config = dict(
    n_layer=12,
    d_model=256,
    n_experts=48,
    experts_per_token=1,
    d_expert=352,
    d_shared_expert=0,
    activation='swiglu',
    moe_layers=[0, 1, 2, 3, 4, 5, 6, 7, 8, 9, 10, 11],
    router_score='sigmoid',
    normalize_top_k=False,
    routed_scale=1.0,
    balance_loss=0.000563,
    balance_bias=True,
    scale_expert_input=True,
    init_std_router=0.0084,
    lr_router=0.00199,
    vocab_size=2048,
    norm='rmsnorm',
    norm_eps=1e-05,
    tie_embeddings=False,
    optimizer='muon_variant',
    lr=0.00766,
    beta1=0.93,
    batch_tokens=262144,
    seq_len=384,
    train_tokens=2043000000,
    steps=7794,
    dataset='wikipedia_en',
)
Below are experts of layer 3 (counted from 0) of a mixture-of-experts language model. Rows are named router (the router's row for the expert), gate (a neuron's input weights, with its number), up (a neuron's input weights, with its number) and show model dimensions 0-255. Each number is 128 + 32 x the weight over its row's rms, rounded and kept within 0 to 255.
After each expert's rows: a language model's description of what the expert responds to; "comes after" lists some tokens at least twice as common just before its tokens as in all text. This comes from a sample of Wikipedia text that the model never trained on. Tokens count by the router's weight.

# expert 26
router [103 193 101  94 113 151 126 118 145  59 120 129  85  97 150 151 140  67 100 154 135 156 153 102  97 116 170 141 117  81 154  89 200 168 163 121 123 131 114 122 105 134 116 207 166 115  84  43  73 114  65  82 113  81 131 152 139 149 150 144 100 104  92 219 110  77 129 138  84 153 174 126 111  83 103 116 166 198 121 117 168 128 148 156 111  92 149 176 139 175 115 115  77 153 165  89 196 100 106  97 160 157 127  78 149 142 141 157 117 190 170 122 128 160  94 141  98 102  94 123 158 171  99 120 131 144 151  70  78 181 124 140 153 135 112 130  76 147 122 125 136 161 155 111 129 186 100 179  76 153 111 157 141 130 138 115 166 148 103 106 135 164 102 113  80 128 117 104  90 149 140 149 120  67 120 226 129  92  91 158  84 104  84 106 123 145 174  98 120 162 143 100 138 197 156 150 114 114 138 136 110 142 114  99 130 131 106 135 100 141 162 129  94 173 162  96  86 116 193 177 157 143 119 132 101  67 143 106 161 108  97 136 102  58 109 119 123 125 145 124 144 167 120 128 126  79  81  94  86 140 124 133 175 163 121  98]
gate0 [151 123  98  99 151 123 178 120  69 189 128 149 115 127 139 115 138 133 110  90 186 146 117 123 112 143 152 118 135 126 159 124  61 119 117 127 132 151  64 104 119 135  77 114 159 188  74 123 181 123 146 106  88 133 129  96 159 113 175  92  78 183 122 148 149 167  36 123 167 127 164 107 166 125 101 167  98 130  59 167 145  89  97 118 109  86  83 145 170 101 136 149 159 113 136 107 150  82 219 140 137 177 124 142 158 162  74 163  94 161  88 142 141 173 121  96 113 103 158 102  81 187  78 113 118 103  76 188 119 154 147 126 125  98 161 112  97 154  94 116 117 139 158 146 149 129 134 104  95 107 125  68 141 152 165 136 140  88 135 147 128 123  91  85 131 140 138 130 193 102 150  93 116 176 112  94 146  97 127 107 138 105 152 190 124 154 106 142  44 101  65 117 165 170 130 165 109 154 166 118 119 138  86 151 118 107 136  80 143 108 145 104 128 203  63 106  56 193 130 121  98  96  91 130 164 143 178 111 128  97  79 131 174 166 155  61 118 111 134 134  88 127 181 150 180 111 105 130 100 182 104 106 108 122  90 112]
up0 [127 160 115  52 207 131 154 161 197 102 112  98 172 104 155 137 122 131 158 118  88  78 146 161 118 109 102  77 142  70 126 123 181 140  99 143 140  58 118 166 140  90 158 131 116 123 125 150 132 152 141 151 121 162 154  74 118  94  95  99 133 131 146 173 130 124  92 103 116 158 173  70 136 102 141  84 181 184 132 147 104 132  93  83 173 171 166 162 165 121  92 163 132 168 133 152  62 158 117 128 108 121 113  37  84  70 101 127 110 169 134 145 171 138 123 124 131 107 221 128  88 101 168 129 111 147 112 125 126 108 138 179 161 120 151 104 117 155 115 102 114 134 148  84 150 106 120 129 143 141 141 131  88 127 169 177 176 165 148  94 175 141 109  45 112 143 132 133  69 141 166 111 131 104 131 145 147 174 124  82 108 114  92 172 117 162 106 156 144 151 126 109 131  70 106 138 116 168 125 136 132  39  87 133  72 148 163 136  93 182 130 182 117 146 132 142 141 129 210 104 182 152 110 163 127 136 115 133 118 146 113 142 157 202 159 132 119 182 124 203 108 121 109 125  76 134 107 100 149 114 133 207 121  99  96 188]
It responds to: Digits in numbers. Single digits in scores, table cells, dates, version numbers and ISBNs, such as 4–0, 9.2.2; also spelled numbers like three, four.
comes after: " ", "–", ".", " (", "00", "10"

# expert 16
router [ 76  91 119 123 161 100 128 126 123  93  83 117 126 105  27 125 117 165 145  84 161 106 112 141  87 139 128 156 123  93  72 119 136 152 135 173 105 142 112 161 128 120 140 131 173 118 182 110 139 173 144 107 129  99 114 186 132 167 192 142 118 124  94 127  84  67 107 120  98 184 127 152 143 110  33 121 118 123 157 117 135 119 115 115 127 154  43 143 159 155 143 120 105 167 110 108 184 127  98 127 131 140 148 105 144  97 146 133 133 184 181 145 160  68 108 120  91 136  81 119 112 116 154 163 149 107 145 111 171 129 188 137 100 107  88 101 116 127 178 159 128 140 145 128 220 149 141 150 132 173 140 136 101 163  82 159 126 125  78 173  95  80 153 123 134 116 137  76 137 154 101 136  94 126 107 115 192  68 112 127 227 166 188 157 133 137 132 123  99 128 116 138  93 122 165 111 128 166 160 178 127 179 190 162  89 194 158 109 153  87 104 129 100 137 138  81  82 131 198 151 137 151  84 116 126  83 118 145 130 152 136 105 144  93 136  72  97 167 127  76  52 108 182 132 130 117 115 123 114 156  75 221 146 130 138 127]
gate0 [ 97 139  97 103 181  96 150  78 134  98 153 144 104 143  99 113 149  82 177 127 114 163 111  98 122 149 102 132  54 173 136 139 116  74 116 151 158 162 165 153 139 144 128 103 108 151 113 112  91 112 125 130 169  57 136 156 143  84 117 149 130 119  67 154 111 133  87 166  64 189  73 130 158 130 102 140 153 124 125  93  87 149 142 167  89  97  80 137 157 129 110 110 189 108  75 180 103  99 162 122 117 113 100 142 118 113 161 149 165 139 116 203 123 182 107 154  92  96 114 118 212 146 104 129 135 193 116 131 154 129  80 123 154 100 139 120 162 103 125 120  73 127  82 158  85 134 122 160 158  77 180 115  58 129 134 128 158 171 161 127 115 157 145 149 101 138 130 103 122 162  69  80  56 148  95 127  81 188 111 128 123 173  99 108 153 129 157 175  96 105 100 149 151 115 161  70 177 163 133 104  90 152 119 166  76 129 169 131 153 146 116 134 164 110 146 117 106 165 100 114 128 115 161 139 176  96 111 134 147  92 155 118 138  73  91 136 105 127 165  86  53 187  94  75  84 133 140 177 210 149 179 113  83 103  70 120]
up0 [110  78  80 159  96 107 173 121  85 170 104 110 132  79  98 157  97  92  56 131 150  57 144  69 158 150 155 120  85 147  87 159 129 115 142 119 115 133 117 116 153  63 117 117 105 108 139  94 137 100  78 125  61  97 132 129 150 164  84 193  96 118 112 119 145 126 139 128 104 109 131  90 112 129  86 148 145 118 142 113 139  68 122 136 106 123 147  70 124 176 105 134  72 135  96  80 155 166  80 168 147 165  65 174 188 138 131 131 148 159  67 111 157 112 123  91 167 120  84 131  78 151 135 155 119 118 108  98 121 188 171 132 119  91 101 147 137 157 108 138  74 147 165  16 179 152 125 132 123 104 147 152 131 103 134 119 154 112 134  86 166 165 107 159 137 121 108 131 150 127 113  97 155  89  90 107  88 146  74 126 123 177 110  51 141 141 152 155 139 156 143 103 101 107 169  98 110  39 132 141 102 159 143 122 152  97  73 194 133  90 168 205 121 148 169 134 106 106 127 164  80  54  96 107  59 156  89 145  86 134  87 137 176 117 152 144 115 146  79 154 128 149 121 155 111 152 101  80 162 129 156 126  99  90 152 139]
It responds to: Space before numbers. Standalone space tokens before numbers in dates, scores and tables, such as "May 18, 1964", "Week 13", "W 24–14".
comes after: ",", " in", ":", " January", " October", " June"

# expert 37
router [ 49 161 176  69 137 188 122 113 126 114  39 173 112 143 103 154  86 150 110 134  90 159 109  61 119  99  93 140 131 101 105 120 116 114 117 124 159  90 140 140 151 159  87 142 109  99 186 131 113 136 132  79 120  85 141 159 112 177 126 108 106 167 121 115 129 132  98 139 135 157  93 122 130 125  74  76 137 106 103  89 100  75 193 101 124 136  79 123 168  87 145 130 157  66 126 104 148  67 132 130 142 177 163 119 158 208 125 147  96 140 160 117 110 148 120 152  71 138 134 108 119 199 157 133 142 120 192 173 119 180 193 137 106  68  68 126  68 167 112 141 144 139 152 115 142 107 120 154 128 120 201 138 136  65 172 144 114 115  90 151 108 107 107 150 120  72 103 132 146 155 127 159 147 103  98 120 118 118  98 126 151  87 138 201 140  96 149 124 119 120 138  70 170 126 140 144 105 146 174 169 223  98 125 124  57 130 181 119 166 145 121 142  86  99 172 137  93 135 199  93 199 130 178 128 112 134 103 120 176 163 112 115 131 111 123 125 140 124 127  84  67 120 116 101  91 100 127 129 151  98  49 144 164 146 133 118]
gate0 [148  87 154 131 150 154 113 169 164 116  91 121  91 122  66 106 141 157 126  99 124 176 136 111 159 169 101 164 110 116 138 121  63 102 167 149 127  88  86 164 200  91 120  44 106  68 129 124 148 126 127 109 148 154 145 129  78  67 144  80 161 103 126  98 123 178 130  88 122 142  83 126 102 153 103 148 181 139  77 114 129 114  86  87 182 138 110 100 158 136  88 116 107 106 101  81 129 116 145  88  58 138 125 158 129 162 233 129  66 145  98  96  75 130 127 198 138 133 196 148 142 145  90 115 138 106 134 134 167 107 179 111 163 125 138 158 146 118 120 128 121 154 155 117  94 110 110 135 110 117 120 116 193 155 135 136 109  99 116 107 196 154  81 167 102 115  41  91  94 134 133 113  74 151 150 143  92 102 104 153 155 132 176 191 124 116 133  83  96 140 108  77 156 159 147  81 153  98 141 106 118 113  60 149 127 140 128 131 104 197 132 112  95 134 157 161  92 137 119  93  52 123  84  97 111 185  86  93  94 105 153 120 120 126  97  89  76 191 102 126 159 145 187 118 155 137 128 115 150 155 160 171  92 101 168 111]
up0 [102 124 132 112 140 145 112 110 140 152 151 121 121 106 152 152 105 103 166 120 168 136 155  90 110 148 114 167 139  64 144  77 155 135  99 135 178 102 124 119 133 203 199 150 100 125 132 122 117 120 141  95 106 121 120 111 197 116 158 151 123 107 130 116 136 163 206 148 150  72 119  85 108 153 188  75  96 183  88 142 166  87 162 126 108 114 100 152 158 140 145 144 138 138  95 134  95 108 138  94 146 148 142 168 170 109  70 153 130 125 152 126 100 151  99 107  48 136 122 166 135 138 110 105 130 131 135 153 107  88 133 181 136 145  85 165 116 178 124 114 120 123 147 185  87 184 129 163  96 156 141 127 114  66 112 119 130  89 126 102 139 137 158 128 163 150 163 111 121 178  79 162 117  90 194 150 186 105 164 192 146 163 106  91 118 112  90 142 167 110  95  55 140 117 160 102 101 183 172 136  60 124 106 133 107 142 111 163 168  91 130  61  69 174 151  71  91 135 208  66 137 146 163  86 168 143 148 114  95 141  94 120 100 131  80 139  56 166 132 165 152 154 140  92 111 102 190 119 150 129 177 178 195  70  84 118]
It responds to: Sports-report prepositions. Prepositions and articles after verbs in sports and career narratives, such as from, against, with, through, between, the.
comes after: "ed", " in", "ing", " for", " at", " with"

# expert 33
router [141 111 129 105 131 179 142 105 153 139 167 142  80 155 156 201  79 134 125 106  78  82 162 102 116  95 117 138 177 140 124 177 102 124  61  62 157  59  69 151  82  96  96 100 156 117 147 100 123  95 152 106 161  87 164 145 172 139 166 152  99 162  67 171 106  53 125  95  94 215 144 138 102 153  95 141 108 105  64  96 142  94 166 143  89  95 111 138 124  82 188 154 114 113 111 117 145 117 111 167 125 140 129 128 120 143 121 151  86  65 160 203 109  95 102  67 122 118 155 160 124 148 169 159 150  94 168 136 108 150 138 105 126 128 110 178 147 144  92 126 117 139 161 102 148  88  94 173 109 131 145 120 125 107 161 155 164  84 161  70 101  93 143 150 148 127 132  90 105 130 109 190  30 134 109 153 130 109 169 142 118  85  98 118 149 101 145 177  98 138 125 148 124 130 193 106 133 132 121 102  78 147 163 132 102 154 182 171 156 122 170  98 151 161 138 121 114  84 139 135  96  91 117 153  78 126 113 128 124 107 128  87 144 114 178  63 138 170  50 148 136 143 106 153  81  53 104 101 124 174 126 142 146 144 138 187]
gate0 [173  99 125  94 128 118  99 124 115 182 151 120 120  98 112 136 161 148 151 118  97 122  83 131 106  96 134 168 105 166 153  95 125 135  89 110 139 143 110 159  46 200 123 100 123 199 168 107 128 175 124 106  94 159 166 131  81 100 151 167  77 141 127 204 112 137 144 168  95 112 126 116 172  95 131  74  57 146 101  94 141 114 131 151 156  93 150 141 146  89 107 144  97 144 148 180 101 114  67 138 189 102 124 134  71 167  54 101  89 129 156 134 116 124 131  85 107 230 113  70 165 158 132 120 138 156 132 118 161  85 167 103 150 124 163 167 160 123  17 138 142 120 125  87 164 123 110 161 111 132 174 103 139  96 123 130 131 139  56 179  91  73 164 128  91 115  89  85  58 101 105 109 119 129 109 111  79 141  69 130 118 166 170 157 131 164  80 114 135  78 147  88  96 159 121  86 103 140  63 120 156 100 126 195 135 133 150 161 137 150 180 116 125 142 115 143  94 123 108 103 203 117 119  87 134 112 122 158 167 172 129 172 113 119 112 112 152 139 128 146 145 115 202  81 131 162 160 146 133 131 168 130 124  95 111 127]
up0 [123 149 160  97 116 160 141 105 149 125 137 132 129 120  51  65 153 188  85 163 160 129 161  77 152 132  52 142  81 113 190  74 134 179 210 141 154 157 116 176 130 108 125 123 154  95 115 149 130 148  55 164  63 108 109 114 147 116 139 106 127 151 110 142 126 112 129 188 141 148  84 173 147 127  81 134 222 142 149 118 145 115 204 137 137  90  99 155 143 107 111 109 152 122 175 138 165 107 150 146 116 143 124 117 100  81  62 134 138  81 159  87 147 123 104 142 122 155 132 111  93 141 171 135 118 164 144 125 114 162 158 139 108 166 130  72 151  73 101 124 131 120 162 111 132  99 128  85 187 116 124 123 212 111 158 165 135  87 103 116 181 161 205 154 143 128  80  68 168 161 104 110  97 155 126 153 116 156 182 126 143 103 107 109 139 153  91 149 111  84  95  86 176  67 134 165  95 127 130 137 134  70 176 108 100 130 128 132 154 131  79 124  82  73 115 137 162 145 112 136 143  67 105 126 168 135  98 182 104 168 113 159 104 128 144  92 108 203 147  90 153 144  77 130 120 181 165 128  59 103 121 150 133  91 154 120]
It responds to: W and D initials. Word-initial letters, mostly W/w and D/d, beginning words like west, web, week, with, including compass compounds such as south-west.
comes after: " the", " |", "-", " of", " and", "″"

# expert 11
router [136 112 148 152  94 108 180 134 153  88 152 114 109 130 102  85  87  77 129 120 131 159 115 105  96 145 122 162 166 130  97 148 154 111  96 154 146 111  79 190 134 192 109 112 148 127 157 149 131 118  92  87 100 106 125 190  88 191 174 153 109  90 118 104 101  63 143 106 122 140 164 188 136 149 106 127 183 127 154 125 146 107 103 196 126 113  44 143 167 141 155 103  15 117 188  34 184 121 131 123 130 112 146  80  98 141 159 128  80 148 138 111  86 142 115 132  96 123  97  74 151 138 161 177 107 135 101 102 119  86 151  97 132 149 109 102 167 131 124 133 189 147 179 104 127 181 126 165 180 128 102 214  83 108 139 121 171 121 129  85 113 102 136 149 115  99 169 161 134 113 116 191 110  82 163 204  90 114 142 119 146 155 174 104 141 129 104 117 180 156 105 135 115 170 127 184 135 141 160 139 129 183 137 123 152 153 122 113 112  78 103 101 140 119 134 132  74 116 178 153 123 128 126 178  66 170 140 119 120 106 176 155 152 111 110  70  77 189  97 156 143 166 135  92 130 104 102 119 126 185 133 111 137 117 130 189]
gate0 [128 101  57 146 112 190 169 124  92 166 134 138 114 140  92 102 167 117  96  97 126  92 136 104  72 123 112 103 117 117 188 110  77  76  86 148 141  46 115 135  67 169 104 167 126 101 107 158 176 129 157  73 163 101  90 104 136  88 131 169 145 125 125 108  80 140  75 196 109 120 142 121 136 117  98  93 123  43 111 114 134  80 104 150 160 132 159 140 123 110 158 184 110 128 145 130 133 102 111 108 130 103 137 179 128  67 137 122 166 107 123 202 145 148 115 131 165 123 136 145 148 119 149 114 108 153 174 111 104 173 141 138 161  99 110 170 115 149 140 135 116 153  84 139 105  80  94 124 154 183 184 138 135 176 134  73 103 101  73 133  83 150 185  74 135  87 105 111 176  96 129 130  58 106 113 134 105  93 148 176 182  99 151  92  88  96  79 131 154 141 155 146 183 100 161 191 179  94 184  68 195  82 138  82 151 129 105  88  69 143 155 157  90 159 142 133  67 134 109 146 132  81 178 144 174 122 180  98 137  85 119 144 154 112  77 159 157 139 114 106 129 135 147 104 175 150 149 134 152 121  74 121 117 123 124 144]
up0 [149 150  99 177  90 152 129 135  58 162 163 202  88 149 141  96  73  74 140 140 149  97 125  97 139 123 160 134 206 120 134 101 167  77 188 127 136  89 177  84  90 131  90 155 167 116  95 138 123  85 164 133  97 133 114 116 115  94 164 125 102 164 152 159 138 148 129 175  80 154 100  59 183 136 121 127 148  43  63 130 157 133 131 107 120 147 101 118 157 174 113 142  92 117 123 142 124  81 131 140 148  68 149 149 112 110 138 119 183 123 107 161 173 132  99 160 140 127 155 110 109 102 137 100 137 178 123 119  77 139 142 150 125 113  74 116  53 164 132 114 119 126 182  85 115 121  89 135 183 152 164 133 177 146 128  82 133 111  80  87 106 185  90  84 155 144 138 142 165  85 143 150 206 112 176  93 147  87 102 122 134  94 124 169 134 110 120 113 132 107 137 158 129  86 164 152 189  91 154 106 139 119 132  85 170 111 155 112 135 140 133  92 137 107  78 111 118 193 121  71 107  75  76 107 137 172 156  74 118  84 120 118  52  94  98 101 132 124 112 106  92 118 139 135 120 205 116 135 138 147 131  99 137 182 215 159]
It responds to: Two-digit number tokens. Two-digit numbers, mostly the century part of years (19, 20, 18), plus days, scores and table figures.
comes after: " ", "–", " (", "/", " $", " +"

# expert 28
router [127  91 130 127 134 132 142 121 167  37 123 139 134 161 127 117 123 151 151 128  99 180 156 111 102 133 153 131  96 139 144 128 115 107 136 106  58 101 143 101 212  85 116  94 133 145  95  98 161 109 122 105  80 152  94 143 117 131 202 141 138 144  98 183  88 107 135 102  87 129 135 132 146 118 155 119 116 157 122 101  75  68  90 157  96 109  76 159 206 215 169 118 148 135 186 125 137 154  97 149 167 177  93  95 161 111 101 159  96 145 131 144 152 181  84  98 110 115 135 150 121 100 109 106 140 127  77  95 133  89 114 105 111  86  72 126 113 122 137  86 122  43 136 115 172  78 129 132 160 210  76 117 140  91 164 146 196 114 160 104 149 116 117 168 112 188 122 199 100 114  90 134  83  49 160  98  67 102 138  94 107 135 123 157 176 149  95 142 113  97 124 117 133 107 211 150 127 114 128 126 104 133 124 139 153 117 201 101 103 122 129  96 123 111 101 181 114 131 102 168 133 110  93 139 115 134 140 135 132 133 183 147 157  75 121 149 152 125 148 156 143 138 176 127 135  47 109 127 123 202 120 163 206 122 105  81]
gate0 [142 115 107 174 126 131 103 136 148 132  66 159 153 113 221 177 161 145 186 179 182 149 132  99  99 104 108 101 113  83 129 176  56 147  57 147 174 166 160 144 156 101 138  75 134 100 143 108 125 123 197 136 157 130 128 135  97 177 154 105 100 128 137 127 103 135  92 116 121  86 109 146 124 130 113 108 134 196 118 147 108  88 171 128 148 194  99 117 180 111  82 121 147 183 139  80 144  53  96 149 146 163 105 109 126 181  48  67 170 143  85 189 144 123 102  90 113  95 137 109 140 138 135 174 145  80 119 132 166 133 168 137  80 120  95 155  50 137 140  97  68  88 125 136 138 125 133 155 170 157 141 136 123 140 147 163 203 115 140 139 155 118 166 114 176 186  50 100 166 128 130 158 173 144 170 167 144  39 149 101 139 143 145 152 153 110 144 125 170 111 125 138 126  75 167  74  52 174 105 170  82 123 123 145 150 125  77 158  94 114 175 147 143 150 158 138 120 130 168 129 113 101 125 138  97 181 113 148 146 146 135 145 169 122 116 140 108 128  94 157 128 104 123 172 127 134  84  83 144 116 140 164 119 126 119 148]
up0 [ 55 137 118  94 113 146 129 172 154  46 140 130 113 107 102 141  94 143 159 125 114  96 157 141 107 197 101 124 118 101  95 140 117 184  42  92 164 133 121 147 147 141 149 156 121  96 129  84 126 173 135 160 160  78 128 135 146 148 150 116 118 190 121 167 130 146 113 118 131 164 100 133 184 118  94 162 204 123 137 142 159 177 110 133 100 136 161 125 121 157 136   6 110 137 106  92 154  83  99  90 142 153 154 121  88 170 106 207 176 155 155 133 104  84 190 156 169 128 146  71 145 115 123 102 126 139 115 158 103 150 125 131 102 126 146  50 131 130 115  44 128  88 149  83 133 121 198 135 133 103  45 116 162 119 178 121 135 123  89 108  94  67 121 140  83 103 149  86 205  69 153  90 122 177 101 124 144 121 133 143 129 142 106 152 150 108 161 126 138 115 162 101 114 135  83 128 114 141 106  74 146 111 107 126 130 121  96  77 198 132 107 139 131 154  98 174  86  79  74 135 125 112  79 110 116  37 151 163  92 154 144  98 144 154 126 133 127 147 142  91 124 175 108 145 157 137 178 142 133 103 160 118 158  85 111 145]
It responds to: Prepositions. Prepositions opening a phrase of place, time or purpose, chiefly in, also on, at, for, into, near, within, under, e.g. "in 1973".
comes after: "ed", ".", ".\n\n", "s", "ing", " based"

# expert 29
router [160  88 111  92  82 139 160 117 100  87 115 115 102 120 117  81 114 107 140 147 135 143 141  80 163 147  43 139  94 122 137 134 117 192  95  53 124  78 124  46 198 104 141 123 167  81 119 117 177 159 114 101 188 154 173 159 188  84 182 147 127 127  91 131  49  89  92 129  93 146 112 109 143 137  98 125 109  98  94 129 113  80 104 149  96 162 130  79 127  90 162 150 112 138 131 152 171 169 110 122 121 163  81 145  92 120 141  93 115 117 142 145 137 111 113 131 124 128 103 136 133 143  84 165 143  75 130 165  54 205 114 131 127 130 128 174  89 142 114 152 118  74 122  85 147 101  81 127 163 117  98  88  97  81 146 118 120 128 147 127 126 119  79 147  59 117 142 133 133 185 163 174  47 158 119 143 147 163 134 131 207 151 140 163 124 183 140 178  96 120  95 157 110 137 202 131 160 139 140 142 120 148 122 127  74 173 125 112  90 178 189 141 131 144 162 129 131 121 104  85 113  96  87  83 145 153 132 164 134 219 182 135 191 138 164  64 128 160 124 135 167 115 121 164 144  99 123  98 108 100 141 153 120 142  94 141]
gate0 [160 127 133 139 116 100 120 158 164 157 151 127 149 104  95 132 118 137 141 126 110 147 179  99 139 168 114 160  55 121  99  89 120 107  67 176 166 106 132 129 118  60 157 206 188 131 163  98 107 120  80 136 124 120 156 114  84 142 131  80  99 188 117 107 169 142 114  72 120 155 126  67 147 130 124 130 133 120 156 168  95  74  96 167 118 202 129 156 102 130 156 123 154 120 156 127 140 168 124 139 123  88 199 167  73 161 145 131 171 118 143 109 152 135  88 179  98 121 123  84 166 143 104 121 178 179 105 136 150 190 112 166  82 141 120  79 136  94  87 157 154 169 156 132 162 160 118 116 164 127  97 156 159 127 180 132  75 110 149  76 127 186 103 124 206 188  95  92 130 118 163 118 150  81 186 160  96 201 164 117 129 114 155 126 144 123 123  96 121 145  72 152 136 217 154 103 178 120 123 174 151 101  82 103 101 134 121  47  86  92  99 105 117 105 129  79 122 147 169 188 113 129 133  80 135 128 121 150 154 106 125 141 161 133 119  90 136  84 143 151 121  70 160 125 111 113 125 174  82  88 120 159 102 145 205 115]
up0 [158 158 167 150 157 150 141 102  68 185  58  51 110 138 129 111  94 143 127  56 113 151 144 170 130 133  91 106 114 104 142 123 184 167  94 142 157  69 116 112 149 115 134  65 112 148 116 180 160  71 196  73  98 127  41 155 143 101 109 170 126 108 140 125 154 106 173  82 117 135 184 105  85 151  88 118 100 129  81 135 131 160 139  75 110 142 131 120 150 174 139 152 100 172 167 124 117 112  99  87 103 124  99  95 113  88  75  98 108 101 140 147  94 169  96 117 104  98 111 134 164 127 128 143  96  89 124 131 119  67 116 159  75 119 188 147 136 117 123 135 103 153 129 108  96  35 110 158 131 129 184 149 104 133  93 192 149 131  83 145 153 197 130 122  80  81 177 138 116 136 103 122 148 171 173  99  89 130 123 127 208  79 160  89 102 140  73 123 161  83  90  98 151 129  97 174  96 154 114 108 148 205 143 164 142  91 125 167 178 154 143 135 121 163 197 164 100 146  90 120 164 138 138 135 113 115 141 131 139 187 139 139 123  95 122 129  46 168 134 116 158 154 114 130  92 134 116 162 129 172 126 156 112 129 130 100]
It responds to: Coordinates and units. Numeric and unit pieces in coordinates, measurements and time zones: degree, minute and second marks, km, mi, UTC+, spaces between numbers.
comes after: " |", "°", "′", ":", "°N", "."

# expert 21
router [129 119 104 118   0 104 136 157 191  59 185 143 109 120 144 143  69 147 149 154 177  91 101 160  84 121 104 128 111 143 120 129 107 135 118 144 142 100 137 145 147 130 139 111 170 137 110 121 173 125 165 114  87 148 124 129 189 118 144 134 142 127 126 150 129 140 106 115  74 151 133  94 132 151  95 106 112 137  69 123 114 110 145 152 157 116 121 131 182 130 101 131 128 115 130  77 132 137  83 101 142 138 197 134 125  71 137 130 135 100 144  98 133 146  93  69 102  77 142 178 123  92 112 144  85 157  96  79 145  91 123 127 146  77  85 127 124  83 132  43 107  66 136 113 213  60 102  84 109 155 111 156  87  95  97 172  88 139 174  91 111 129 108  97  81 114 179 117 122 150 105 153 114  68 156 149 116  69 109 152 110 149 150 115 110  91 132  81 146 182 116 101  87 125  93 139 160 139 151  54 136  99 114  92 137 155 105 120 117  92  66 156  86 131 105  99 127 111 126 191 162 109 110 132 130  92 148 151 135 206 199  88 144 131  79 118  96  87 106 112  76  99 136 124  73  54 135 126 147  96 134 115 185 146 112 157]
gate0 [171 163  99 136 119  90 159 125 127 165 101 141 135 119 154 158 154 149 116 103 136  99 136 169 162 111 130 159 118 156 144 181 129 113 183 112 181 132 122 164 122 114  49 124 141 117  78  93 182 156 122 175 130 100  66 125  85 140 124 136 125 108 132 127 160 155  99  89 167 187 137 113 178  97 170  87 163 124 112  73 146 198 148 110 142 150 152 145  85 104 120 127 176  79 155 119 153  99 152 154 122 202 109 111 161 101 155 120 120 141  75 172 136  97 128 125 154 145 106 177 154 119 116 112 163 151 120  87  97 111 188 181  78 155 113 182 102 132 117 147 118 206 171 161  62 119 140 100 147  96 138 124 153  97  80 120 132  88 165 115 123 134 131 155 181 121 101  88 114 134 139 144 173 141 125 176  97 116  81 123  80 120 100 204 128  55 184 139 146 129 129 158 132 187 189 168 156  81  91 190 126 147 153 135 116 180 155 157  91 144 157 127 106 144 100 157 106 120 101 121 123 117  50 114  87 105 108 116 191 116 154  83 145 145 170 175 109 157  87 134 113  77 120 171 134 158 155 165  92 131  56  64 170 151  98  82]
up0 [137  87 110 165 122 170 140  97 175 115 114 148 115 150 120 139 180 165 149 134  58 154 113 175 100 174 114 147 211 122  92  28 142 195  73 123 118  98  62 100 137 144 123 154 124 143 120  88 123  73 122 113 136 118 130 153 153 124 112  82 126 171 153 136 106  99  98  87 112 123  38 132 140 123 171 168 130 139 189 118 122 130 115 150 112 183 145  90  84 140  83 132 112 167 127  82  47 151 162 122 100  93 125 168  96 140 155 191 138  94 132 109 131 148 109 134 115  95  84 154 131 147 167  94 120 136 113 119  89 157 115 144 169 124 174 117 108 116 181  76  91  93 116 164 162  47 120 157 151 140 107 144 137  88 122 114 151 130 181 131 159 150 180 109  47 140 110 126 102  93 142 122 102 151 104  46 147 169  93 114 122  90  96 165 143 115 140 104  89  98 124 121  95 123 100 130 112 222 104 129 140 175  92 137 144  95  95 117 102 129 108 158 125 155 154 145 127 124 116 141 160 119 113 108  47 178 138 126 131 119  72 110  98  75  86 119 136  79  54 119  98  82 100  81 109 165 132 158 113  92 124 174 114 143 170 155]
It responds to: Conjunctions and auxiliaries. Coordinating and linking words in running prose: and, or (notably after either), to, is, was, were, can, may.
comes after: ",", "s", "ed", ")", " it", " which"